{"d_model": 192, "n_experts": 16, "d_expert": 416, "normalize_top_k": false, "balance_bias": false, "scale_expert_input": true, "init_std_router": 0.00836, "steps": 5337}
Below are experts of layer 5 (counted from 0) of a mixture-of-experts language model. Rows are named router (the router's row for the expert), gate (a neuron's input weights, with its number), up (a neuron's input weights, with its number) and show model dimensions 0-191. Each number is 128 + 24 x the weight over its row's rms, rounded and kept within 0 to 255. Numbers have three digits each.
After each expert's rows: a language model's description of what the expert responds to. This comes from a sample of Wikipedia text that the model never trained on.

# expert 4
router:147141099147077131122088124123101149126121099111139166117139099132125112118149091126110126133114106117131112152131121149098109075139152100122135110141106121147178116134125101122101151118112115090138101149111140138144118148132148166125157122110138109131117154115161158136116134132096123090118113140098148122175100133088124098142130106132158139139141132109076169088096133119162079104080108151109154147188120136097148081113134131165189120148148129105130172092103103141121136122119134126101120134142111140134134180127099127137153164149104108084032125153103107145097116142117128167
gate0:133153110145095101163152077098129176106162105169102155113138098087127143160132196148143114156122114103133114144085102150117120106125148146106070118143141119129141153119168136152127110149120147148155129150116144117136095134124121104127109073081127123136135163099101145156135152119117154136106130138150155150078099100135127147109142110107142139142120127166125087175135123159096178133102106134153120147143165102126176121108148144139085146099155111108148130097131178160135163169155142099103101128149103138104071081131123137131145086141129122136124106140142127152100118149122124123
up0:113127128120149125156134099097143131128152100149098120153122158150144159112144130144130110123099132094114153139109157131133129118136104105151124102151149142168113122181131181096128116127122139137077133118108052104109134147108151128133154117130117108129121117162133160186112139119144131137114123133166164161121092100093149146135153068147161144165115161116098107117134089129164124118078144157104117112139129136127142099134138086113143102141192164126147123097129177124137155145105075100177119145154109129165117087158126101121157089154146104140144131129131110143135129161130185162
Description: Coordinate digits and punctuation. Decimal points and digits inside geographic coordinates (33°25′57.7″S), plus syllables inside names and nouns like work, research, architect.

# expert 2
router:147147123120110121151142120118152106117134202111132143106081136130166135137095151121122107060105132113108138112092136151118124154128119120139107148111238146111092125126161190140143142091172130116136095120127123131134125121127134104116093115120139115192125096137163152151128110173122123151134132126134108101146099135131150121146142113175105135141118111130163094081127168137117139123146132105130128109075109130138062131164110112104140148150124117154107116135129122116143137120111100116159127168171080125108140131138138116136141113153134097098096123130129106145186094125121098118
gate9:141123086091137113099126103148131122128129119110169189092143113116102129119130124112169103105135137101097140112153129126095157196088115138128127125136123116151139146108187100114135119136125092163129095149120118131132106107130136165116109153117135123135122120127118140132122146152115169160125152134105101137085131033151122094154121102091141132110112106145186126155155126156126126125100155136109156102082154114129098138172091135119136148121083138139117104097086155123071087128141084117152112134093136153115179095130152139110126102152093130148112111133143105163143100133123122118
up9:118144144145117150137120166135120108133093151138125120122118121135143104138128132134133114172161108143189099112135132125126127065097141099095150133098159147146131110128096125096094151098183139120129141120116131142170157149126172082114122121153105137123133111151151144134125115133091093145117152146098190130152105092135109146101162141118134118139147140125089117108144151131128127129098111092138093151166178168153093085117193153134132102082156134138140092081168137133113135107140065084142126137152183155135133116127101127161122116111145143168146128128103126135157108121175148138
Description: Line breaks in lists, tables. Line breaks and pipe cells in football results, squad tables and lists, plus pieces of foreign names like Kon, Mc, Tvrtko.

# expert 3
router:140137120151097154151117141143104125153143117122153114117133194120139146130117126114127136178130128108134129139093130110094156134128131138133152147150061116156232120124141116101132170218100114164135144143136110114096132128111115132113147101147151105105113152139116148130132146130144149144125136108151169129091112113126106089151164120105096133172134097147126132174141134127160147154121125112117122122107156131090160125118139124129138139123138124106158148107142107119082152185151146115118174130122139134184138154142149156124114145201108143129078154125124143127105150153117133090
gate0:131162129128137118164083129121107118141126128113087135129163165103138124083123124102156149147124097148139135140135146130164130163130098114155147113138132117079118129152127186148141118135105100143145101092143115110139105119092152069068119150132117112112127079200147141128171115104153145126093139153146135136132115121133185110127100161135124156122109110146149126126135142132076128122133122166154114153153138122151089199134104123093103148082138116101145087163107135106145119135146125134100122111126120143092102105144105113125137122108117121114130137149179159158191139104102177138
up0:102134137147117094118112142150073109153115106115121138124137142102106145049120115110178163120131117122131129128136128094139102125097144101125155145125124115160138124141117169121144143139123101124115121103139119091088138183185101109116124159178166129107144120145137119164080126139165106129111139102150149130153102086122124100121121139136098156123111097146131139114104133118134161159140118142172152183143140138120098139105161160098137114110190126127132097119169076143098112113099107112085122160126174132084086108138115122180104116104077144132113160134115085126123120117124129139
Description: Passive participles after be. Past participles and reporting verbs right after was, is or were, such as known, used, released, described, died.

# expert 10
router:135096167108113118058132111126111124167139139131137108142183132109156128081137120133135163097133139149139107112117100116133124145116099120137093111163107097126083169098110103133094145117164103104123112042154166125082139133144128123091113142135116131100167141121102118103113112102117139092130120109124130135114131116168146152140112166107132131109098140107149130127122121123102134078117173118143137108103146116121155173117138142093091068111126177150094124110118139098136085131129127122147125137115124142134126155105119145101145115053125118142153109154142190107159151115086146124
gate8:087177113127133127077159171105118106091168136175112082139150109144160078141100113137120136145124141124108093130129100124093140129181095150132117137131135111138119098152140125126122142112152136115130106104131148162120099128101157120120132116103098147130136104151147171139128120171124111079110183118084116096133150105168160116088109085145127088128154130120165108143115104196153104118156127163158121105117123120114160146136149087073112121121122110140133172128122105119138116144056126100141146132140138128108142075100124152125128106130121119111123138186134132141115155097117122130
up8:116154136124128133119095082143156112148149126087095133142123136154132106119174159060092105125079123134117107123140112165151152088100123088095119134159106135138096146128084122099131164151074151110149145148113123134109093150102184122099115136124080158114129100097102110129138112095147093152141169154176084115137107099129113179130124131144113162079116088111103141147124146124118120103162158138131115139173102127155147154089179112114133151124127122088109142137151141088112140130137101122115140132120124148141176130164121108107137170147138147129133143169097108111138135145111133133
Description: Paragraph breaks, heading words. Blank-line breaks between paragraphs and list items, heading words like Career, History, and Latin-like prefixes such as ex, comp, dis, trans.

# expert 0
router:148143107140151154146121098117107134095129128123115178140137108142128111127162112085170117163105127116123114133100130119123100121114125168139116136081102187108183120145095151109132155161128111139119154141133118104123139169158122208114113174165135144131130132154151112138125108130141110127103138213159086130123141160097098129107099118088109104121144117108101130122135153114141133140100120185114151117082109091114170160139154137128116131133140131107155079120102127125147155153149134184145134101098151106165121135134115128111117103121119102108097136080105109124101120110148177148
gate1:191105100104119112152122089108094162103120151065137133115132139138131126135122132118152123127107137143127108112148137127140175185118073190140134143134134185156111138104130137101115153121120138109146098115137114152084098129136112171087106135125125121121123160116093137123121106130136123143090092121063160138118124141130167131145156121128146087139082153144132103124164152158152154158154062124138141139086068121122143129160133166113127115104151142099106112126132132125138135155108093138172141127124112154099130078125133190131134092123150143130114104125145090113146136107123156138
up1:097101107129128140143139149123158098131140154149128121092154096079117105110106138112118147125144125116113106133146161147085105099087116092130157128103137099115128116136109139136083101072152161072164115129079084109111112142143119125152161132156102145121109080116168118157134116145128150116154100140119090124131144108137150125101105098155155060126154124111194121120112142095113143092151106136117129116107159107125138074175139128132143137135105163116136118117149107095175171110170149146142152104128146140089146107109136118141109147108118109117102075098131128144119130121156098171
Description: Mid-word fragments and dashes. Short pieces inside words (theo-logian, co-founder, Co-unsellor), year digits and dashes, often near taxonomy and classification text.

# expert 1
router:088111090107112128110117170110152159129138153130095122120143153142102121141097100104125158086149120159136108111127103145148130095124131132103138119181055114124124146147127114158195138134100087144102138151134061137104151131125143142141122068133101128130087152083083139088138121114146086124152173103121144125129176123144122168142137128152139128091158126142122153071128117161132149138136090157123121151127149159145099142117081136141146124165131129109165111105118114131149117107142188129136123090133130142180122087133122119159133161134129124131116152120102127168124124158131114160
gate4:103153101100141127186105150120113104130124168108082176121137135151130092140129162146137119136107086135128130125119125155149146142126090125129127110125130118123121117100143165154108128086176115125111119148158139070144102140089159124124107130099145096108137128146112149158139151131175136129115148148111129133149117083097135136099140090139168130143085123161116128181171131131150140074100088137147118159126113145128108092115132100133141102122145154134171144111161125127086122120100067085140141125146111155110158085155132174139155112141150136170085132118180145170153129091145120128
up4:137140136116159167139156139128174103121111196154082130121125101144145176133133137094126128163121114136096124159112155123112123145134184153127119089154089164116126135103112071139123095140129121125149128125126158150167104125159083098141127146127142104119118114160199140100096097105143133119105133097136120142099128152125113107117098127126150154142154125093140123103088144128144088124171113118143132143135138111154136107120135144123126170129124114130122155168102094096164156063103094126116139081142098156108134146155154079119116095125168116111125091122108155152128132112158142078
Description: Sentence ends and numbers. Sentence-final periods, closing quote-periods, and line breaks ending lines or table headers, plus decimal digits, percent signs and magnitude words like million.

# expert 7
router:130118106130158112166116091129118113117129117118071126168099122159122110130122158136149106164137168145115106113100108133141153118111143153134155134134141142105122142145163122144185095115129152150128120124105096143144098133154141128127096164120110137089139115157074144137179132073106103141121104141118134124135140138085136121081165113120126116116156136140125130219189089132118100124138104113137141109173171116126108133107127122148106129134109110141105141167113171135103146103133094147114133161168138148113111093148112110140128153170152156142202094099143092109129123110153142105
gate4:145107107119110092106150177136091155139158193095162103136104125116128129099114154172150129128119107143124121095136124108118120098108108105115151133126114101119189125128078134193128128083143116181127129139124172162100116151155112123117130082116130114117124103146113115134100110128090140077100146114136151110107139139118120135126146103140138139126100131135090136093093139114091079067151137157137097100166118135131069132123135122129085146128113127108156120169140097110118147098137124119112152165111118157109138099142119149107132122050126127112125132134101137122134096081096153115
up4:103126181156140115136136140146118093181142077148097111161088090129117109134125144132130172142154176115142160126129158127120167113153135145167133097171113123143107130127133091095111092143142094099124129165115149126114134181110066109149130132089145151122125097134133063137134143099151116122144123145130099145122125141098091161109129128141075110096129124071129097176160115069063110122145093133134118142168117168143138136117157121147157105132116137128109142129144118106157121121146082141104137123129143110093132131125144128111116115140130105135168135109133115107112141094107173097
Description: Word-final pieces and topic nouns. Closing pieces of words like plural s, ing, ed, ville, shire, idae, and sport nouns such as football, basketball, baseball.

# expert 9
router:122146141142119125136121149116144130093118069145092160104136080120129130114138099173120164130153138115120122119209158166142119139177121170151163120139115150110132100134075143104114109101091154126131125139130147091149146105093128118148134141107123165108128143132137127141107166126140122120182115113160148119159102120134097111127116120136147122130096150106077135139120156093126101142090095177136115138123106145154158083168135158169092157073134086106143108132184139137152120143117107119145160133091150126124108103125140138141148103140146133136206124151110109124125153124117144157
gate0:138122118125145147148128112114135093136134135116061151136117133156131147161108141087116098118107145120109112106105114158113111165143115145166103129158152170117151112144123127157185125123139137093187092109117106126154172087070138121135114135110102146118130200130128101142118140171089118134105123131112120155089137119116095145142137146113107114108109121145121159112117127114110079124128117171164152116132138110116158140142140152106143135127108143144129177157130121107138141177160141092160124164090119139100139128118144104101158173128133112119132163178124126114146139065108197159
up0:125118154156152117104157117168089182099169149148136122082155115132154100136154127118160121118139108087099131122133121117126182140122121144096094191136122108138135125088108088120108171153133170157099163139122131077104161133148131153122150128100086137134155139136128124129141140124177164110106147131149120125124134139148099164119122167134143151140153143135140153129124108157126128126143094117181113137099108099087092154180114163108130094126130072132140103101183133103134136116113101143096159149174152130155145120132091164080130126131134125174117111155129127134098165126126133115
Description: Title nouns and word middles. Capitalized institutional nouns like National, President, Director, Act, plus mid-word pieces such as ion, ation, ment, and section == marks.

# expert 8
router:108123106115151145130154136111154131074112115153126130132146132115116122121131116159115137106086103148129158132109160124149145125155162132163139098127063094120141122130103137130105114079096102130111115183142072121146120118099118164123151115097150123151146126105084112155153149159124129137140116099133085155137103113146094141148123115135081070100142135119166105069129111136119083133137114168144120158060121129121131104081144140109180161127168129135159153130155132140161165109137158098084136121116114137136119104117158132119078142145126088141154147128152117158073147114134138132
gate0:182089119119127133139119153133106081110155140102146129112117137158099145094117167097121120111112117095119112121145152094106100176115132117137133111181152142125123087103140136143115114106148104136109112081093178115101131141130145118092109081148135121122168127124154150137098111169121143137113144118148167158103117143135132141144138126152115133102174099122145126085093118150099149114131128120126135128126197115142100144084115092118121149116110150133135144125150171151136166106115097129158129153058147154144100130144116109112101157112145136085110126133172110069113158141056119124
up0:157176150132125108143124149121118123118148126139080121098168130110134137146074073151130147140130111122172133127123095122091129145165109131139179153115114133132122115139128080167121193111147136153150111146123148162181120116109094120130147151123126142118126146144116151112115146123104150162161093133077140123129181118138105087127125138144140164123048096168118107135108117091139087101144165142103120152144106165160126171161117108151171149144129126155145115079134119142146124147120109132120136122126148114140170119129146131145115125126075104144132131156112184115133137115173124171
Description: Section heading endings. Line break or === closing a wiki heading such as Notable people or See also, plus event and institution nouns like Cup, Festival, Airport.

# expert 11
router:123131146117085107133143113117156151152150098133147141083139144138154141116119155117101108160140158117098120149194131114161095139119096141083097142112116153158074129138179139110098126140131167127132205117120153109146116105104108103164148166135162137167150101096101151132118130095106138092127105106102121123128146169108123113125047118100121175161127142129146121163129146124123135112169156130089135127168114111138116110173172105138112115120150134132124111125127139136121121140105141180137124123154113080100153118111113101135128084085117141107166094156118099104128124134116141117
gate4:126098128097101163170127096115128152175130137100128085142131140117106097114126080116133114154112141151129144098131137118171116158134159105127135135098140142088107177114151118097117140125114103106142110114121171146104120116138149139114113088063137118142127094156129137129161106126126115095103129138097141145130115141157129118100129089135145118125174125115092119126115135139157141170132095117167112148141109146080165166106136104112096109162082111095102090116164097098151133125187141139161118121147138134150127089173144145084153151150100108185117098102155119141174110144119107089
up4:129125114172120054153115159127112121111123124137154138130078116101152155154109165132121111143115114105173137144120115123109151129163129167173169166138118101112149136116117157109128112127139163156107142161137095087126106127158140109150128102128135168140144117101102111129089146137185101145107078131156100128152069103111129090139128127178102101123157126162096132135135162124136145118147126128098155095129107128145131099148091146117144163095159109134116125147140118107138122127106179181115129098127146134129144143121212156106125144114118142133096119159149117080126139126135147175
Description: Conjunctions and auxiliary verbs. Mid-sentence and after commas, plus auxiliaries was, is, are, been, would, has, and prepositions by and with.

# expert 13
router:148144138101139131088118147149128112100124065154159135122105117120136114116140140133142130166136128124125132153172177119127152145109128140134149130113148153145028125140085143128116103083120119177109151133107112118146154113132116143191136084154152142144116123159148094127021121102149142155135148123131111124152132168149124132118124136159146126149144112130110124188098101139139113138132137115123122119177129156136116102155149152149119118139129113110131136135146074122149133144132130117107136112064146115124102141128123121152141105164125164159158164106150132126091135148113074127
gate4:183152142088148141136127095083156126096155146069125125151141127146115148088070146098091108112106112107117141128078158092139126139156145145165150126159175126094107153109139106153124141129141087144162106104171149152121119177150136136130132100138117163179108128110139139116119141119168123118140139090125111116143105145126134108117168120151145161160130154097167123137136135154111141095147171138135150145142134138141114098123116154145116146161103121120122137143149170101125128148093129134151099121129113105104113120179118115097127166138149120106127099074156169115166081104137126184
up4:132099151102175123122155123092138172070135134131113122120096123140129153136120158144102157131104120089109105137130158119158107110165124151155131161141129139160115142100126162119129165113129092135162118086149150147156140154144142132158140112117087100153090096139116130153105120105121160115165061106082147136174108124133120153111148124164119118191129145132161092129111123121113127124129172142133173142137124120164107112136110125112126073132096163105101154141163152097137168115082143155129138168114113138167143131172123105118089135138159137098123150114088138118136075138157125101
Description: Prepositions and determiners. Function words opening a noun phrase, chiefly of after a noun, plus the, for, that, which, their, because, as in List of.

# expert 14
router:106156130165142126177125158111122134131112167130104087137127107134105126120151114103125104141109092135143162133148140149157111067129125128127150129159112107162198086103082127115123089120123132124121170138173119120125148122157129075157143115103137146119142139098137118093152129131157123149110130141091124188118119120184092146129142161173180113107134127137084098122132138104146141154070114111157109158097135115138120111135138085123150132119145115160138128133097117183107143071109121158086098142144188117138128127136103129139126135094160152153155133112134137122127100152141113154
gate0:123131150134066114153108123119131153057106105069122100162105191141136127119112135141124117131077130119125106100130161146109136155096151154125165091154122141157157125136119125116094117104155131084119102113122128179134160142166115146098121126102109123124136145133145114114104168103079107112112127117106142144165166162132116158172094149095157141117112152117120126104133089125114121134109158101115098119105125149116097107130144121141157068163141132112106154130101128140106073169136086119115131136153137180149117140158112151141138132121130129117138116114142123096156197135086137139
up0:172135143086117166166117125133136132129078091094098101115106141090110116148160115099125122145127157109141096096138162104147138121114119120104117124183094124165146107126128130140144132142148128147106118115130069155160129126136104139121109151140129108148158136127148147106132115115151124130154111089123162126141127151090102127142166136060144154135089136159138113143143119096136140161106106144110117160139112080128109155078136135141147156126144152139114087133087152133162166138098133120169132161136129149208123129086122145103141125089145099145134107151200147089096149118108131156
Description: Personal name starts. First pieces of surnames and names after a given name in personnel lists (Bel-trí, Dor-an, Gla-sper), and title words like Love, Good.

# expert 5
router:109117160107153142192150170132108147146140053108127124148130120137092113140146118137106126157115128104145154150081150137125118137125146124119145161086174128113197123131080100086122122131109147087132129138115130128178099118094124125126134100130139086154104136097158118101112146201139155115121112102126147132100135087162107128155072152118138176144117130116143145184124156129168104095126123111129138142227135126106097125121075130116115111126116131095135129123123130128135100146142117147125116108094154092126126131119129130149107139121107136157133159137124119120139145129160119148
gate9:159107134109122119128133087162107128150104098116145133122153118112134124143090159117150122119099088097135109113134132154123140157102139081127136147128089126122073151097141087083159075120134165112150110092123127172117136113181141138080124142099139113074141138144137127115145125132106117134118123125107121112115133138174162151133137165151111110131143163111147096165156107130085135107116148125169111077130104151130106187128096149128128077142139137143146173089159170122123147133154118113158081116184131139130124150098100141091065165146135133119132154140126130100128128120107159110
up9:182096082123125141115129101121127152157122120137164096185145129159097106115098100093143132124121132083117099142085139144126119097145113111145182094126126123104088076115092129113170125155084154140130150115120123124122130135170121123136140130097194127114120118130142103132149182100119154147156120125140136113150114129116131121117083148166114137180160102099180122139134114108105141127102158109130128124167123157162149156132093160104132089113132134104150073120163138126139128111118090101139124157125127123140121134102066137149130176105151135161144165115134085108101102132133128129
Description: Infobox and table separators. Colons, semicolons, slashes, dashes and spaces after field labels in infoboxes and tables, such as Total:, ATC code:, AmiGO / QuickGO.

# expert 6
router:119098121137115112119149153112165154145123108148158122117128143135148120150139162127109138139173077128115124149163169135141144146111163099102180089078146098183157104164106111137138116153096136103088112144129139151136112103174115129147138140145129141100116121147152136135191139122153149128162164144147127113094160108135119096104141146093135124158152140155120131100118116143132137158166163131139124191078102158180121107108169136134114148096137087093108144171157169120120154143150114161115071148124128117088132109136144127132107141084133133116120111130127134082090111148137143135
gate1:157086098123118103078111126147145146065116151125109124117113183089097111176158129137135164145146086134118140173137122138119114131109153163123106099140122113140128137108155127114091135145102112144115110101112183116113157135139170101098086101138110144144137114148171141139116141146102133113101148144131140134121104153122175115119163149124159107146160180130143119094131133128116101131151152091120114182140144137104061149112132116131151122115135144148114146137131156116157150129131116116160132148091164165087129123122147115087123108122140078127119096138108082132149132150066178095
up1:099137132110141092100139148090135123168128124145139107116124144161120178108090144161104091117091138120110138105145107090119108124154087098160119140086152113130133169152162144138118144119161152087132140123119136135157133155071092148170172105129146173128098143117154097158082137097142119149124117106109126121139138097074104112146103126157122159087107098155122132131143100133126162115107155107172153133120095133107155109127114143089075091119121102109113114168133124140122140092166160127128128088114149126104156141129133110131163095125123168087087147121118143123107132111130091178
Description: Word pieces after first letter. Word continuations after an initial letter or syllable (b-uff, go-blet, b-lossoms, trip-le), digits in vote counts, and nouns like band, rock, ship.

# expert 12
router:098160149116182113109129121168131113122141099142141142122118109079098155161152140146128135215133109129144161111145141105111101133143136110109096111096113144118130118113171089170112100173107099142178131152088129128126138119116131126115156129119116131131106144146117085134125136105131141168125143143109140101094117135120138137107146089133128113140122127115112104083087148125157133137138100112119092118189110102131185146096116110162153159140104139138133126134144082108134144139134131075079121084102112168111112148161147098117077146075110144106080156125145145171132124122125153127
gate4:088079150111136131090166095118091125154119131093125158118136117096141152109171129164120149132132093109103138082095086154103152136168163115132149141155190175121114135143172151142138075122124108137141111123117103124136097092110133135084114129131140113137129141119116123103136095123148119131119103131145135115147162118174166146108124100112129134120162094120135083139116134090117139129140203113131147141099135163084138181140098146133131165149106130142134100144103160099094142087152119119145116132108098119148126145130113124101152130132080135144117067140110135094110157122082151117
up4:194101138104153147136126186113135157140170139169124113152133153119121127086145153142140139115093160106096134145168110159146086133137107141096113125094086083067148157104119143110080127155129139118102145114127147115114119177139147099171125131155124119091142106126121141116113185090103095116122169150118162145128137109115109111106132094138122147127125077123118129139133120177083099127127106130168110104143109135148125122153116103129090131133155134128106080153183128115129153148107135131150138111111208147129098136100142153144143149111149125153138151142105098144145137119144143142
Description: Function words and prepositions. Articles, prepositions and commas inside running prose, like the, from, in, until, and opening brackets before abbreviations such as (CalEPA).

# expert 15
router:143124111172180163128119145159106114124088118138152095117108133110092147148115131129123110174137123140130135155167095080121123119151129117108141162134100087128119136120160115123108122164141183164127134139157168152108119171106102134118175133110092124119116129131143124132146144144123155123097115129148143148150145138087160131118144111119155105121102112158120146132124058119082177167147126139103149111088117146136111125100120133118151131142108129131168149122146126156103083135115161069116150058095128133093184131105132143111156087156139150125082131127112140127112183111153127096
gate4:158150108136130150156121163161146102140167132111139114082138202113125145071114128119147117107119132132154162096172117119116104132103110126119148093127083160121140134120116147152113130113126105147138089130124170168109110140131142123112140146180083113125161114132128150130139114131145089150100178118143130149153152165095162117133126134126126078107108150130120141129129104176137086125157127106132094131103161139119111162116109131135145120111118164144134135173140148097109101083118105135179141091123164160092163118129158102133151116103164128103153116155120081140106148086079140086
up4:116117188120135097145134160130126139135173128121139143110109102122122137110115137125116143078133124151125127107151111124100136147134113132119099146154110125118108129119137089155111122122149184080146094123132147165110079140133126148136132118112063121194132145117159171103137135135141091106111145117143115091169153117121127120115112101138126095080100101117082151123143134143100148082151077129162103098128093114136119118091122107156125182189097182188158136117126133128144127121142099116126146109137128156131126121149119114098135132125086158121153102131110092174134130087089101104
Description: Digits and hyphenated compounds. Digits within years, dates and seasons like 2007–08, plus pieces of hyphenated compounds such as brother-in-law, second-to-last, year-and-a-half.